config = dict(
    d_model=192,
    router_score='sigmoid',
    normalize_top_k=True,
    groups_per_token=1,
)
Below are experts of layer 2 (counted from 0) of a mixture-of-experts language model. Rows are named router (the router's row for the expert), down (a neuron's output weights, with its number) and show model dimensions 0-191. Each number is 50 + 12 x the weight over its row's rms, rounded and kept within 0 to 99.
Before each expert's rows: a language model's description of what the expert responds to. This comes from a sample of Wikipedia text that the model never trained on.

# expert 63
Word-start pieces, headings
router:62 35 61 45 37 31 35 56 59 48 50 27 47 46 65 47 50 48 57 58 63 44 61 54 45 40 58 31 31 66 39 55 46 61 53 49 50 42 45 58 57 24 56 60 62 62 73 62 63 18 55 53 46 48 58 56 51 65 40 63 41 40 36 61 39 55 60 24 27 41 48 68 32 28 26 50 60 35 54 46 41 45 53 63 47 40 47 57 53 35 55 60 38 58 45 45 63 42 54 53 36 63 23 37 52 38 53 49 32 54 54 46 57 46 42 41 29 51 64 45 67 38 42 52 73 36 41 44 71 77 61 61 58 55 33 58 52 58 34 58 63 42 39 32 35 51 53 40 58 75 50 55 42 28 20 58 58 41 69 35 46 44 41 51 62 45 51 42 72 41 39 37 55 50 43 38 32 47 46 46 67 60 39 56 21 66 29 61 51 56 61 54
down0:44 47 49 50 51 49 50 54 55 31 62 51 47 55 40 30 47 48 35 64 29 44 63 43 45 62 44 62 45 45 29 60 59 64 31 68 32 30 40 51 06 47 57 32 36 50 44 51 55 40 36 48 33 52 39 49 49 52 66 73 63 47 57 44 54 49 40 39 46 53 75 80 41 54 36 44 56 70 57 56 37 23 64 50 31 47 44 48 47 47 66 41 60 64 43 57 58 55 34 38 59 79 46 57 68 39 55 46 57 37 59 42 41 68 36 65 69 54 50 60 51 44 45 45 70 71 60 57 59 70 71 47 62 63 59 62 59 63 50 39 35 44 63 43 54 52 59 47 24 46 45 62 41 53 19 64 42 53 36 51 64 31 49 40 49 62 27 47 43 38 60 35 45 44 55 41 42 48 43 68 35 48 52 37 27 52 56 52 36 57 52 57

# expert 48
Noun-phrase adjectives after "the"
router:52 38 60 76 35 41 43 50 51 52 46 33 48 58 60 46 51 56 55 53 63 51 62 71 38 66 32 53 51 77 74 39 55 29 57 52 54 79 54 71 54 59 44 61 48 44 37 52 66 52 41 47 31 58 70 51 53 76 33 68 58 49 26 46 24 55 40 66 53 52 33 68 30 52 22 59 57 40 48 57 49 36 54 47 44 56 41 56 43 40 75 54 46 49 44 44 64 47 58 46 61 59 50 43 56 71 47 60 63 56 32 67 29 59 55 63 45 58 64 44 34 65 30 64 54 68 72 52 48 53 41 62 34 64 64 69 49 53 42 46 50 49 43 60 39 54 44 60 47 57 37 32 57 57 26 62 38 34 60 29 45 48 59 44 48 57 48 49 52 67 43 54 48 28 52 53 47 71 42 53 42 41 20 59 45 37 46 59 64 41 37 27
down3:47 76 46 39 52 54 33 50 49 53 53 57 71 56 62 57 46 70 25 43 63 67 58 51 58 48 64 35 50 41 52 78 52 26 58 48 46 52 53 43 42 66 64 41 47 64 40 49 57 56 53 69 63 37 28 46 56 54 52 61 49 68 48 49 47 49 66 62 29 30 49 21 57 19 71 29 52 62 51 60 39 29 69 58 58 35 60 45 67 66 68 57 53 83 45 57 31 20 40 56 55 36 68 30 53 63 59 55 35 47 48 47 43 56 32 66 67 56 43 37 57 57 30 70 62 49 38 53 52 41 40 35 56 45 61 50 57 61 34 58 38 51 33 46 54 23 41 44 61 59 72 72 60 42 48 59 47 46 43 36 41 33 46 64 55 41 38 54 59 58 37 54 51 44 58 66 52 50 40 47 54 48 51 46 59 48 50 50 62 41 37 66

# expert 25
Month names and initials
router:49 40 57 42 32 44 35 61 51 43 41 26 28 44 58 53 56 16 69 57 58 38 36 62 29 51 27 38 40 75 61 39 44 51 57 45 47 52 29 61 53 50 45 51 43 41 49 63 51 45 59 39 54 58 58 54 51 69 39 59 43 53 25 54 44 62 62 46 46 42 65 69 65 51 31 41 54 39 61 46 46 74 53 60 33 45 53 48 57 60 50 48 39 69 49 46 36 42 49 61 57 56 35 51 46 55 69 66 54 36 32 26 32 49 08 30 43 47 45 60 26 43 34 63 42 65 67 54 63 48 38 57 56 38 54 82 58 62 66 63 53 67 39 60 33 66 39 59 63 49 42 45 42 41 48 59 62 50 55 56 59 38 42 54 38 57 58 75 68 38 58 48 43 43 47 35 62 55 48 42 51 60 21 54 38 34 42 45 55 62 41 55
down0:48 68 63 43 77 49 36 41 47 62 57 39 38 41 45 57 61 39 47 47 41 69 31 63 37 60 58 35 46 33 43 41 45 34 43 50 61 65 61 47 47 42 58 78 56 49 49 42 55 85 43 43 51 41 30 63 58 44 60 60 52 51 47 78 47 49 54 48 53 34 61 46 68 49 62 54 58 41 52 60 46 32 62 40 49 52 65 43 39 40 55 45 43 57 50 45 75 67 53 35 66 42 58 40 49 40 38 53 38 48 27 41 39 52 70 47 52 55 46 49 52 53 47 37 42 33 22 41 61 24 64 59 41 66 53 40 51 44 42 70 19 75 39 47 55 53 54 46 61 23 49 52 50 32 51 42 51 44 57 55 59 35 41 71 69 17 61 52 48 63 60 68 64 61 48 52 60 57 74 57 48 59 29 50 58 50 56 77 48 67 53 70

# expert 28
Initial capital letters
router:52 32 66 47 19 31 28 56 43 48 48 35 21 40 68 49 48 54 63 55 60 63 56 47 47 54 30 39 43 62 37 31 49 45 78 36 41 45 58 46 58 38 55 63 46 48 59 71 52 53 49 34 53 45 48 49 38 51 44 53 47 53 31 36 52 72 50 25 39 52 57 55 43 42 34 43 59 27 64 36 50 57 38 51 48 55 46 75 51 43 36 35 43 62 54 38 42 48 47 62 39 36 46 31 23 38 43 60 70 24 35 51 38 63 63 54 39 43 64 85 47 45 43 54 40 37 45 52 49 66 59 50 34 45 42 46 49 56 46 66 34 70 43 42 30 67 64 49 40 52 49 43 60 57 29 67 69 56 66 32 45 53 44 40 68 50 39 66 52 40 48 45 59 34 53 42 40 61 48 60 62 45 20 58 36 57 40 36 42 50 56 61
down0:35 37 70 38 34 52 56 63 58 45 55 48 47 52 41 56 35 68 60 29 44 46 20 50 36 64 47 51 39 42 33 59 60 48 55 32 24 43 58 66 50 48 58 52 67 55 48 40 41 43 32 52 42 75 33 43 55 50 43 40 32 46 36 48 69 62 49 76 58 51 35 57 52 64 41 39 31 46 67 53 59 52 55 40 59 64 49 66 65 81 48 33 49 35 49 53 83 57 42 50 51 11 51 47 45 48 51 45 56 44 62 69 61 49 22 50 39 47 39 69 49 56 39 36 52 47 58 49 60 21 61 53 17 48 66 26 46 34 61 51 49 44 58 44 62 49 37 49 55 60 53 30 50 39 40 65 45 59 61 38 56 39 33 57 55 42 54 48 55 41 45 60 61 50 60 64 54 61 48 48 53 51 27 56 39 37 63 37 29 62 53 39